Experts of a small language model: 981M tokens.
Below are experts of layer 6 (counted from 0) of a mixture-of-experts language model. Rows are named gate (a neuron's input weights, with its number), up (a neuron's input weights, with its number), down (a neuron's output weights, with its number) and show model dimensions 280-335. Each number is 500 + 40 x the weight over its row's rms, rounded and kept within 0 to 999. Numbers have three digits each.
Before each expert's rows: a language model's description of what the expert responds to; "mostly gets" lists some tokens that are sent to it at least half of the time. This comes from a sample of Wikipedia text that the model never trained on.

# expert 47
What it handles: Romance-like syllables. Syllable pieces ending in vowels inside foreign, often Spanish, Italian or Latin-looking words and names, such as Ro, Lo, mara, ta.
mostly gets: " Lo", " So", " Ra", "qui", " Tu", "Ro"
gate0:524455483437470557476527478478452522544433538531482527476596473466524504483474433454490569541544525508480485479448457532500540497567434524515487490412477472499549476532
up0:574514593486493544536493401512522537503541515464501482523477473472569468475512451447527469437530521512500528518474444440454460494512575540460507497434525496429472477455
down0:538546431527540497494464562485513472487505454591510523449501541462463479460447513535518540513531493406513536482573466532496462508518553507523536556480494467481502460528
gate1:488510520575455483533508449505557504497523510420410484577523491408512552537513464453526495438459502489473523520504478461596513520494479535437523472505487551465455433515
up1:455519457520530561407504558529425504487501480534538528451534443526384547552525571593534526519464524530462579494544531520546516456511534501465471517502498493500506467480
down1:531489508476499494516561511526491468547563470543510476545450445537508503546449556507610507536545515407464503550495468492455545561461517463477440497443466484482454554435
gate2:514497497520506489487501445440496461553513516443501486588521526515381515505440507494488457503531542538482484476466539495576560475531508490505543538472426381456439443486
up2:524413403499471464514465366475449517561433561515456494488577483450455504520503608510522500539521464473433458503516481446549543488473528536524530519408475511520510463502
down2:458513410540490445485554516549491519519458534466523551496527526449438563493484541483504424484506449462504574444445493441546542500504443512494490490521486471523486523484

# expert 12
What it handles: Copula and linking verbs. Forms of be and become after a subject noun or pronoun, such as was, is, were, been, became; also some -ly adverb endings.
mostly gets: " be", " was", " is", " became", " been", " being"
gate0:475467519523450422481457459514506584505521538422544590475475506469513481516549504501530478494520487536529504505526500418525522496398541536523504491544419484431467431478
up0:486477490525482533454474475492486461497429455433556495540569491479509503513491466578491445448564490524449436480566495500504509500495442500513521552459490440536472450468
down0:498501538546487471588491490558467474510462542500494523468526476511558546428560491487476496456499529477567458439540501532510449476517550503409504520449455532456451471519
gate1:468467427474522504479474479467546535483485523463499515542463502507569530562561448492427515367495517464469554562559480475499483499513534501517581595507491486570494494496
up1:550591452514576466469558605475502466479569492545419456504476552544447543546534545456539469509505491495473460582505446461478490493448554486505503448502547491469476520443
down1:479553505478496499491445418508502538493577485481489547470484508533459500482530465505456534475464524511465565612545465501445454457514441471556521547496503491490492417452
gate2:493501526548534504453496515521501520489474540537484516489447442500457504429459526474469421487460536455480482460429483509476500552452535520488485519410534579445552573537
up2:480532539555507536481465512523421453464484486491531468554478521479504442507508551434431426465512520484479521478437466478450484582412533491532465497438508515444526575552
down2:505506533448503479509545486478514548534496493481552498470505512550529509551521454496582622519494504593468510414470577520444488487546488520465515446544483506511491544541

# expert 30
What it handles: Given names and particles. First names and name particles beginning personal or place names, such as Robert, David, van, Los, San, El.
mostly gets: " Robert", " Los", " William", " El", " Van", " David"
gate0:543589489509488475525513512431464514486491518500464571400494517524552486518423477472477457595454559504469527494589553510485495527496546433534439569556482534493440533569
up0:470493537524507531479466495526460521513477518450506503470448495489552457466450562477465364532514541476461488427498517566514579492466500516509468541468502483475474487545
down0:489544517455507471508501464491449483513437493479495389444476495475533531493488538510503518447561499537503549479486612440472526484506507432455464451475550626591457522549
gate1:549442498539411432507513511458456591511466543490539538557529485501331549451479441440477446558471506564423506536458531501562503437493503526531507503438536483503483503496
up1:491512601485488417484504516500524478472486497537474541549497527472480510462452490526478516482493521511476484489510505446428479507505506535565538460509607493516483458634
down1:526488470605577516463526522492507438450497544523541546478574419438478454507475554490476447482588476505552532454451472490524497460509492492486490563525443542504549493437
gate2:439511461563492513490516453515469458558432529599441513567520444479451480571522527506485543551503438525523500527437577498513473518505582483514508479515486550460524457510
up2:461574468500476472556535467508472465484399484561539510509503514417456486482540461455437505521488490583548482529439496490509479431432535588513477530522465512507563552495
down2:503532430540502473557441501489451462571496535498470494486397489552472498500564600473538468489504507487569487492516474497442602513493495513495542506455508519523422532484

# expert 3
What it handles: Location and time prepositions. Words placing things in space or time, mostly at, over, up, held, located, plus North/South/New opening place names (at the time, New South Wales).
mostly gets: " At", " New", " located", "See", " at", " North"
gate0:535429456500537451485520432589477469531484494467423462453515466578510455473479535542526520516498573531456493495494468474542599503494443530540514539490541523527509468523
up0:476510575487497481448481542532442518495533410485485488527528563430515516532501530575506441522549469491418456555436481496488517524378541460524526476593526423589547525522
down0:498505518477519478554515408415533547481524451522536409460464476472478489456475484508495397451531507518465534512466457548574539488505523439558380441480547566514435491542
gate1:467527555487527489540609475498544492513431431518478506404467497489473567538503483481465494501534516457507504535502453507605454464513494422479528433537514461453542494520
up1:466518435500543474503450577509482497497513452516468519478552457457547471474457555458584494437433494537529485565513498548510455598433565629479496534477465423512521495527
down1:530532445600446527479533512475503501482541513488554418557433574451481462511503472505465466548451437512504472513469480489506479533473514469595558494589538484479458521519
gate2:444461517553474464481513506452552502536499464485533444501537412494468505446480462571467550527554478506533494510497496428515531506412537500492478531462516429556502465400
up2:500589458523493467439429481565466533457541587513524483510502517537490501467582545457455455489452563479472554525487521525498448510532451514478581472537509479482508482522
down2:472429507474525434504524464570569531584503524523528440582445503444447468545475492492449504499492486479520523530564501453449537526459472478477549481451477482401532577491

# expert 7
What it handles: Sports table structure. Cell pipes, list dashes, colons and linking prepositions in sports-season tables and infobox lists, plus verbs like joined, renamed, played, finished.
mostly gets: " joined", " joining", " renamed", " join", " @", " near"
gate0:517476514535468493504563452586537593465459512438539485503533501536473483497486534435544543562521503504554506481593532513510499442465556487380501528514543541485533507506
up0:457484498509494506539533537445538501511509543575472459470460494466495490494523546513439474438489550513409492477492501526550504534483486474562523484486474436465502472488
down0:518543468490427572488489519507504523479531511495499530475510467491452505500472456517495523507463518497497513499483443443491498463465523555517517537496521535468490587526
gate1:387491534506494476534600499500458527553466519475521513519501496505470532517407551502488564524598506517468524481462497504516464487509440496483523565414570523493522479567
up1:427476510477498542470506535530471489544553424471556483588521495538452546520558573518479526566609481504508459539524522444505462500480463486510525527429591495505425489518
down1:468485493504534529485550480454533532512419413477474533429404486490459466486536534473498520581496460497470469498510438519510527541461507519437529546493497425472447527483
gate2:517474507519560554505510443555484421464520527489575456469629528469469541517481474445494471487496599494514534536508471459411457443476530451445468486462461555499473488467
up2:576435447493476450495504531525477494490528516479420492576552480497522490508493492499546495473529531525462480469457499479525471537481468523520489468463496527553500604440
down2:529496516534479529473411457540477449546507491494459479565448488445436532489535512489456538484540419538489522502496500470513470495496515514545429476422457506496545499513

# expert 23
What it handles: South Asian name pieces. Syllable pieces inside Hindi, Urdu, Arabic, Persian and other non-European names and titles, such as Khan, kar, iya, Bhagal-pur.
mostly gets: "iya", " Khan", "akh", " Kha", "kar", " Bha"
gate0:465443529515573448492528467445508454563537387460498540456516541475471531470461479572510455573483493525561513452517543518455515521550544535494541509530475526511464447576
up0:494451546533474394488487505584442510551441482518426541502507561525502461484564436487547521475462497523452485562469534559537491528501563472494513451516425518493520522496
down0:475451549575545557494474530471540498544517478488496568538483520436551478531513498474474510506500493505602484558543489456507566430472572455469493477510442519499525505517
gate1:495468523446429512417556423500477496513545512463474470563524481470547537538551545596511539479532485522559576438514477482493475529500500514453495512534475459471486480465
up1:508491498506470512546509467496481488465464510489538485495489460478516480544541565488548517506531541535519481525443499524444478528475534461524519515518562499482454509497
down1:484507501515479534535463420574458491520484544515443490631450569508515506512432482446468551498545390536503466494565452489478482494515480601442494489579505493485432435516
gate2:518494501518514479450528550544454487453502492517445441588465563529561504495613543531539467516503495486504512423551488527459528520557491481528483491450480534503474539508
up2:535531521487576443501441463533523452455451449544456411527476490516544561458558517461457563471563487458524534491419486474526550538526569521518541489503534560583513541519
down2:458483500448455395466530494527519475507532483460517463471487514486482487504550526534526520528452444542545462484615472471509413512499496507476533526477509406478528543615

# expert 8
What it handles: Foreign name word pieces. Middle and end pieces of non-English names and words, often with accented letters such as ö, ø, é: Trøndelag, Ordre, Poitevin.
mostly gets: "ö", "ø", "len", "ole", "ä", "æ"
gate0:428515504510443486511536496518468480461482512484479527482515540508500564492466494465525492474509486530513568514456424479485421612504526404500468520539443552467599566449
up0:515499509518509525498467452511495472506496522520516513506477514484472482478509523456493475485591470498429543524497563593444478552519486532482554482516488564464486493477
down0:536482522521490471553522546477543532550467469450581456503492489540542488488538432482470447456444487516512444523517507507467518511437544470463514501490479536549471477450
gate1:410462524479483554501456476496527520479458448521588449560546565445551482444457562511524404416562513495474535487509520479540464502534519528510496477598496470428468539525
up1:465528492518431440547444457524505470530527509562431484442497489486483542530491503464466473558522522423438476409502376435490500464492455521541508448512517478535510538532
down1:512499426505483505426459544518510535449480510544565512432488516499458487469515437546517500456550490517516434437478473530514536499551490526571446552473510472440451456433
gate2:404508476470487615468520483466504563530450475487509521490484458492507604507527399549543526495450560559489451577475531530552464575551439492499539500511569528502537494484
up2:351487553511477511495585530527522549491496513440462562458538464472469523546459409503475449513479501492500553540448508506411526539504472472473543589495542486499489551513
down2:493482417522523500496531465477537532516467512479528526468450513488457506444493528544497508506458494493606487424430436500494522469490472493494574516546528469460487479446

# expert 46
What it handles: Narrative action verbs. Past-tense action verbs after a subject in historical or sports narrative, such as took, began, moved, plus following prepositions.
mostly gets: " took", " began", " went", " moved", " returned", " make"
gate0:453498485560555541482438439525514549511476486537473537525468543511491464482448515558477471482499508487495502503482478486472483494495520606422516496512470511476518508517
up0:504519465554541473490430488528505530514514515533458494445541490561555380483476565586439490563574493510510462478414440472397509510470477515435516496539519513472515459468
down0:538540472575554530519482463495401444509474541492475498486473520467513531546520566478591429557463470464514516479509470550501435519512410486529416502601537574537519470541
gate1:493515491556518489519568524509538483484425479466518451453545428511542523407488461532563510550509519473433469496486479501499531459461487495443575431458509529455492432525
up1:538494505505431466533511486520485503459479478479527446450482458497508470471465454539511508503422498434453435539464529512533452438503485422514510527458413484370472428553
down1:443431513487488468479565507520511438476496451482522508511474553481535534490458519507498582523486501504490466457512488498541516458474470474446516473529418514433458491501
gate2:548486503512512499559495508561544386505539565527513498470475467451458516469507593465491481500463492491428439583469555572523434466529514454494525539478535446443453574484
up2:476507485467576533493516511434505443485470518487482553482519517466465457445467476520443473551505567456444376454517444461466488484530477457496453526461519477464494528459
down2:517499532528487477481486509543513437559518503478501488536531576463430514493447467422551465516477481454518483558517494539455484480485454508390512491524444477547531544519

# expert 37
What it handles: Concrete physical nouns. Concrete nouns for materials, buildings, vehicles and sports events: water, railway, stone, brick, steam, pistol, freestyle, basketball.
mostly gets: " water", " railway", " engine", " stone", " oil", " basketball"
gate0:491522529446515471532528476470432536533570516452483540539415462527541527530524496468440502529473504518459499493443539445562443501545533501522491487487479534481511538503
up0:594520503481483577565526468550470481557511515489532590519513532512450492490537483576498482399601493498541501494527489568501454528520450554500454506540515513565530493460
down0:530546564499465501493458543457573510500539489507512440521503533539536467484473526533514449466508526454529539499527508475411515475516475495540506531470559434487491455511
gate1:532483500491429492555542504520456527519445518463484456591465546497516508481548467474473483516566514493537569449541530537526497547508528511537509471456583503449493542556
up1:527502525523453522430538497481562564548438470530562490534494519492493475456478496501551511515564515515545492441533516514536471520470473471529518482511548511531526480545
down1:514523510480484505481455493529497502438499541523508477491462510566499468470504562502471551464444494504452464475511514478483514454567529490547523501447454501418468527485
gate2:465543486455485486530496523517550514488531537438597474547526516520477488546490447547488543571453430491519519493645538439468501518475472519474470466497524516529453560454
up2:563541481560411436508506460500519528478496448448484470457445487503468560476524502631438475515523539495514472496470483490532523411512476514482474553539526477560520499563
down2:493521439501474470466519494477516511502500487445484432522459586517517512545481435511446520501514502530468438547409472472510471489495503568560522476531473546564542500485

# expert 27
What it handles: Hyphens and prefixes. Hyphens and spaces in compounds and scores, plus prefixes such as non, re, pre, anti, inter, Super, often in sports tables.
mostly gets: " non", " re", " pre", " Super", " dis", " Grand"
gate0:481522553573495433472453464435504538527395476529484529428506495502515484532447496511511497497550488452499491498470514465518540540477506493437439445529487452559533574535
up0:506535520550448458454479506447480539519438486538512550455549470465498405546498547485518505516466548464532494471523519467462540439511491564472473478426467523538571536522
down0:524444515509516415505475494505522487445433428497458457485493446530485519506535533498440534456454553487530511549458522462477488462420408510583498486490513522488496522545
gate1:544490529541446488548493521502514485539535485530518491472520531524488516517553511515481582464477479508506522493447555485567570469532564463461449454380491420480472508503
up1:578533524541432476526486500466511516540557455454488458447522490558495530556515495484430495493491440612559529409446466474503535527531532477459392535478444445500477470539
down1:529514484474497498494528474507535519516531512485525430476477442516572553454514498430459486462518493529465485502522433534514484455503510534581467509584528493586476521503
gate2:485481536495514524501507484491556524524466492451501442472496485497549443445498505484543543487470478526522497513505522492496486555434406464421533515506499517517466507539
up2:523493589503540519451510525477481479499525497485479458477466468500450538473528532497441495540517523482565534498452540435468530451524442523502554542489517571536482498475
down2:504453486524468506452497442464562570476523486531509482577555509560454475553552529550550490499486521523504513569528453501567484491538506490546507495508563501445455533486

# expert 15
What it handles: Opening parentheses, prefixes. Opening brackets and blank cells in tables and election results, plus word-start pieces such as re, con, dis, un.
mostly gets: " re", " (", " dis", " Con", " Re", "Re"
gate0:526561453497538556564517492524454557484475482523481541534509560486549558553490453487423514480487505463556506552518525540468494452486475480464502472553554479448455514553
up0:473510490555487511493561486500548536554444467545442489519477419425519517597472463514495480473494481488528483530464559546467503493506517563449468469542512485389489568485
down0:522526534489495498510516527528472463494452522532463487458488464471487505518507478512525473476527561542530477482508555520524422461504512459499608540555478438460533573471
gate1:452479521557518530569485475495602526512514468503542486453510470487466466494525579462504472430499529490498505489450592450473451515509557451521435459503510521501462512501
up1:518495502452371479474447465489481499509544431579469501475533440484451447552538578519538472459540525542543497472474471498557529517462551473508441486490486569492503501465
down1:499523469531438470508548462571515534427487526517460601460496480520494474487486555550544548512450491491592485432469441564436513519447494501497522541501563516525504511550
gate2:451584487538544515574475438526497538482493555524535494433489508488529498501500539448488503482547494468467505437415526479531445535441523528462480505443469497558509544484
up2:506510523524485526470508507531516546501536516575498430452450514466459546481459483497470540500513522563458511471433537558553522478446575487485546491488493545477544547491
down2:442457473523606564507527487560445560505521443538520407518497556498492577345476465494487476449436563489550454504467542459543497461475525526497500468530468582520507482541

# expert 21
What it handles: Pronouns and named subjects. Subject pronouns he, she, they, it, him, and surnames or names acting as sentence subjects in plots and captions (Conti, Wong).
mostly gets: " he", " she", " they", " They", " him", " you"
gate0:494525587544540554487504544445500481467497493519423532461503460541487554481479507522530497530430553423493506496441494476479525518495448564463358492447501448388514502517
up0:468527522498492443532597463521435487471503540569408454479512456538509494479474456510466543499474586494464482484499512521533558467479556548432482509494447481411482520519
down0:507520531489462452519480499497468561471496444547524486506484486501549486479451488481445439438490487536448581512461500572429498613499535528503506516457506525522550495503
gate1:501499474437549468534423434491521533418443517577426540546545475473605565521490531532543504473543515622522523544520541518480477538487513517451471481527535465562484571496
up1:431429471466493514521534586439570455505573493485488534485504487501535492474507425443513454507541445496484520533527494503499491474512513519502544551492525521467492405532
down1:489456468530537530473501506445520507457474474486535531536517432489491448497528513516429572526455494508527541486454530516515516534536515490429532514550486451432484473540
gate2:420516511550492558568489467535482510485508528448530501448518497484580471463563556447536460509513432476547516498517485558470541540501470464454493514494505522502535513534
up2:548419483459388522473492410530530551467494501588522528500545520461497621464519461519494516438546502455463582548513492494500502470470566448504518472569493487595539514474
down2:497463495470512455449506545485450509564455454498543548507466524552546510524491496516476485526509515451538523402559526501609507478524470504494558569514483464551480509527

# expert 24
What it handles: Numbers in data. Number tokens and digit pieces in table cells, vote counts, measurements and rankings, such as 2,097, 127 m, 35th.
mostly gets: " (18", " $1", " (19", " (17", " 57", "/1"
gate0:548506568582409445563470428494565471489551506563474426503494481449508548530525518571533471514432502475501433509555482503425480507518526467487492532487502493478515444446
up0:508529516558512461514532456478610488417498449533523490518464521477510475466538526521560511453409524450484519476507586424495516494482528491525480457518512488548506467470
down0:456535614496473429479468474484499515474527493561513489546446490410486548505477526497516487505542503460483545446536446489502449445559487516524479543467509520531490467586
gate1:451471496490425523523499487562494523549522481541571533505494530494440470515551591423519470520500530535484483507568516553474504477483449481456511543541501481468445492472
up1:526593433537468459487527503532548470451481495466433512581486533496547522473474499524482507499527491529539547503428535478426515607495511496471539445499487491529535511505
down1:506582483536519451462440471546500438537536450544465523529494500497439520519571487486412479395493497444499524488443535435509487470507563498518453509502568548524489509563
gate2:552551492492525486511463502477480551402492473504489511526516520504481486463444503516466501554562555579451487539591472513521562579431468483540504527456526500473521542485
up2:434435610552497498517552468525476432555495540519469466522505493479471527509519497511548542512438487430527552528501556524520467460517566515460529522517427515516428447475
down2:487497530558529474477471470520498468478543465501455504553519533432484515499492476451519488426490492504549516539453465513505485486503551498513511515501541458538471433466

# expert 5
What it handles: Sports and time nouns. Nouns for seasons, competitions, awards and time spans (season, Cup, Award, years, months), plus decimal percentages in census and election figures.
mostly gets: " season", " Cup", " Championship", " medal", " Championships", " days"
gate0:551539514547489547495534481515537474488507475500542398498487456527515518509467514522563478498469494496554517470490477499428466455508522531453487517547493500533550483455
up0:476522526453503429496472563495438463481500508442512514572463479509415515557475517428506471462413467470502417571482490535459478475580535454445522456574509589476486459517
down0:522559488532497510517510468480560504449495420566480461490434485471542496432463507417479453541419504576505538490515501530508497551510528513540443538497551493439414525482
gate1:534511527567551503476471505524541490459518506467510485434522560461565517433505602519475535475592536460452468497510460489531493542539450509498498471435524520522497553537
up1:506499507486506509469426513474452477569475520554402513493487497494515474411502543504572422541517550514492463516442466465534584575485510508482460530495459511527554427542
down1:483466486498493422474539499511528454500432506495534483524464415451476543487475490515484531555504502511432546509516516467503495423461533471558525516475439535504531533497
gate2:493531548519499496541477505468498488536456514492460535496481549587554550525531521439467454481518484494593506507519574485446522520473527530490505411474513519500473487483
up2:448499485488512424454500580512526498528549492501500535550460481436553553530451558541606466425562515449474520521501543502458459491555468511474522452443444525540485453467
down2:526486465412482498431462483491483423549436611476513485443552500469527469525457556559487559446499509526502508556495454516461474458453491510503555536512492496436465555529

# expert 33
What it handles: Hyphens and LaTeX symbols. Hyphens inside compound place names (Nordrhein-Westfalen, Bagnères-de-Luchon) and LaTeX math tokens like backslashes, braces, underscores, mathbf.
mostly gets: " \\", "\\", "{", "_", " $\\", "^2"
gate0:509571466515484475519604467487462469507574515526497563473548535567526423491636455474500474543531494522482491513440529515414515539540510516457464470538464517499504513457
up0:526563543548514479541499459508494495513522483505476534509456531491504512488472459535460473504518525490508532486451437438483488477501455527507572485541535499493503478425
down0:459474522526509508476483576462459514503488544494473475446485495423507474528520525489508467465548455554489428462594483512520443502416524449479488475487497523516501530457
gate1:439466498545499532488479524521513461492527564433487518483548526473508499448440575555544552475481489513434516512470537499505519475530484554536505394481508518425509472518
up1:544491485466512486504513485499520515491543527502502513536530501560482545527511423528431464517452552412486561552479493504521574408486487450482485432536454535473476394476
down1:502476528482525481468538531499490448480520467454454509551454528541542452467515507599417518482524492466472437493596482500408462458578477513474454478488512503491441531556
gate2:541476475409472505477467417482482511481481451553537504508564487552484504522542448496531495484516486450481450463563523523567517520501532480543535466539478582557519517547
up2:509497537490400565474487435451470521506494503501548489478498463498538484475478532469518512538501502514593537427492542468544475474539433562445501463459383550562478523525
down2:420468543500526545501462495523506464443480507518517452515494594485517469504555461497471485513451471539554471448454522545453449479487504539586499565509453571499579439561

# expert 1
What it handles: Possessives and list dashes. Possessive determiners like his, its, their, her, and line-initial dashes in taxonomy or chemical infobox lists (- Phylum, - 3D model).
mostly gets: " his", " its", " her", " their", " His", " Her"
gate0:413532542455457522483471513479511528485470485539465545458498521470570510471585505564511505571513535501531492530446456465529436528426569502476523481512429506454558546558
up0:474536557491423497443477546512588466514527522552523553482537539490525509469568546508483518579509543488460459543433403448565473554399591499447553512494475487445473554571
down0:509460507503569415459456529561552493526510530498506518418438526526471524552491548604435492613500500456471463481496460466473485449494590464453545442570525502497516501544
gate1:542483522518442520483547427569479497491452521529522512570498401527506469558449476450521481548514502473495449442561541480494463499555481480509484440479603467480538492497
up1:458449492552460510562479459561519480550539497458489495403512519527511565453524385514540534490487510459466463469526503522472499505455459479539505499561460488509448494452
down1:485442538442512452494475574582497485593571494492468552512578433439424520525498489492481510465571472526445546511489476474512425557520509474534455543472544521449480505468
gate2:518573513544527464459504468490514524534474468461590477532499500513527516504481474421559548457496467486577393421478643486513514523455509546488487511513501501471561578549
up2:473499477482538535450486501516497534492472541524501561472548505471464525476503521523434500568457530555421466578574499564497420567511488501536493494467498477559528487429
down2:496488526441502529544416561473498515474523488539520488482554535539534475474487500404532437516519471492463529514545555511468529478504493488555473435478518519437524501489

# expert 28
What it handles: Units, coordinates, non-Latin bytes. Unit tokens km, ft, mi and bracketed conversions, coordinate slashes and invisible marks, and raw byte pieces of Asian and Tibetan scripts.
mostly gets: " km", " ft", "′"
gate0:531507521476449489509538404478448501493487576497483444553513518550484516438499515540496554502519543455518505507538516562504497522439439511533489480460497509502523478497
up0:464465493554500535466513560481562559456563546482469498466513457568530525494467509511547531484543449489415512449494456454491446511402504562474528525421482577500492463520
down0:505483526510487515558469592432484527538536457509537526530529497506488563404547500544555454503524540465508488548485496493502499554431462478523536494430544535436478476585
gate1:538526507477417564517452494503575485522495484469509479496447551550448492440520472501554463524472522459547490433572478484571526499497546522496446516532536579457606515454
up1:547497428400505499534507497514499490488555499543503444501504479548524554475466464510484535534473489497499568591567486489422425488517480543520512429495513449460510501568
down1:519551519426436531449475544499526517473495498514504530493504566444481464455435541551485465478519569516446491493506484514542508461495451479402559562444473464504495431489
gate2:470484467470502492459484491418471484451427502484481437469532474548534559475437492581496485515563522480511528554427467488483486562577579535511534555503491572506476557472
up2:422455461524474476500478554487478544501391550468498514574490500613511484435451393527538478508489527489578583448480472541553483452481613454485547482529525535475511545572
down2:455503514494492468467495390433436474412450475507515526507499484502499694484495527455491554481469510502499550480531480437474487535551484503520517498498486460530423542521

# expert 13
What it handles: Abstract and legal nouns. Abstract or general nouns after a determiner, often in legal or political prose: responsibility, permission, damage, contract, evidence, treatment.
mostly gets: " treatment", " land", " evidence", " contract", " ability", " relationship"
gate0:479474511414468432510449517559456451464623486508513509499468435518491458521529443507414433514473469480497561470453458499478527491572476482405467483432543534477480474509
up0:462438452490532554546488510489542486449511551549465486580477407543444418524532514426506521522493496472507549536440468457527451485489490538440485518475548520443461551500
down0:449514486503473495485472462485566405456531505506492466533524447515567548507510542452506540541457573537485523470498455491492551553482486462555545509483516530404511505583
gate1:535443510462538540493535568532450523505584465506468463495554510465482429449537490532486504549479492504529483531533490495538455566505469516490499536484541492534515503618
up1:439619553468471476494480500439450504477475453528508514480540527519483432481559528484487530471491481526510532527577459485520511538539508529540487503466518413429404582497
down1:449502465455431460472515478518503487537519492488559521464510508469531443518465454535478468548466526487452477443471463571474488477480562511494468527586499509546626437536
gate2:426574491530438513494512396475500550499518552511484505499558496495532425577489568550431474423541475504493479499508541467450518462465504503496470511477444441523481494479
up2:503443558464519496484485547477562478492483494474520495543396494493494523487552486429570536531485564502547465522516469561532467475506475527536566526561493504493493539498
down2:446528520520539505552440440528495496440486510597543511531574425542477479469504507448512484486498507527479449472509518494511509487428571466515464481454490509538509425439

# expert 2
What it handles: Surname endings. Final word pieces of surnames and species epithets in sports results and lists, such as -ić, -ović, -ski, -son, Jones.
mostly gets: "ić", "ović", "yev", " Wilson", " Jones", " Stewart"
gate0:504514568572448595585465457523433458564490536509494443553480517505434486516491540500485468469533487492419545562565479451483495470509477422528584509505482495498491451482
up0:473479558504483490468513516425426504462502457536489537451497500454518517558489574500496489492488505490494507458530506570471450470477492473496526575468471560533570549429
down0:586485477508456471462529527578465489545508540437475548641477509484516517493503478447480498521535524519463386486542504442475519521505491461518406540516492528479488499451
gate1:455510527535480503468516483524500477512426470480484509576478524583512519450508438533511520474603483461521528500494499468473470540504468489504383547512544427466451497578
up1:512432484523520486471455504490456501430572591504522531403533467509554501469475501402591489483534464517505550548451510581468459500460485523527463471503489523543541436503
down1:518505552509477489483478477460481507509486553563410496460454428471613477406453484477530558454519477527516496520471522446493429494510489516450527506460504399519482485555
gate2:527444433519484429492535532501450522448458525463489524433470434483521558473493537443524540538504513516476442444541581550570531494522509437502537516483533438520476461475
up2:588496548495493492419513485552420529502463504470577509513480515515512494535513552537497459508509556389553512432533488527531462473535500532505518479437501540445561506555
down2:527558542510510485517530431483511467486525533526567529537498462429545533610485491511536480585499562470540580539598522527557542539530468557472532582455437441435537468485

# expert 36
What it handles: Infinitive to and auxiliaries. Infinitive to, modal and auxiliary verbs before a verb, such as may, can, would, has, had, and not, who, which.
mostly gets: " can", " has", " would", " have", " had", " could"
gate0:458479404493511508483451507477554556528447499527485506543508492422553487459461519486505585467552523460550469481538449475486537518524522426534492425486548559523506516506
up0:497500463544510474521522522504467501501504522511506504488461564522488519469486517499488504444509510491497502449517485479508520490481486490558620507527538504592507553541
down0:483509524490533514472482524539541499529503479491508541507453556528490510511553503398470568494413468477491450529519506487571467536473499552560493496498545451467532450544
gate1:529475474544504516501518483467471529487535522452548538464470531485556394511544418492445513610472470509556526500504536468422530507509469546509544486489439558531506445547
up1:550487497480484474484515464442451509520534407471513543482600415538574463518513514538444447500510409512457514586492475525446511548434503502479514513457446556511475488552
down1:504595545495461526495507516519553503443482539486545495507437489528456505507473465458556493504528503524525556547502505504476480463521536464581530519481475544601486583491
gate2:509480500575507484561499542508415518478492496539463519499472501486501550506509463530517491516466506511444561537447428486565548526513531425531471475461412419490484452526
up2:419464522516455510542486491548468414520584464495534451563512465535469501509460477536544492483490413480468533482496455493498436514485456542592510500398512458513578530530
down2:445512484484479552459489503511572451521489517588465621501430498452473478499466543499465531443537542510552489458531461497531496557497448483549448510481517443490476510508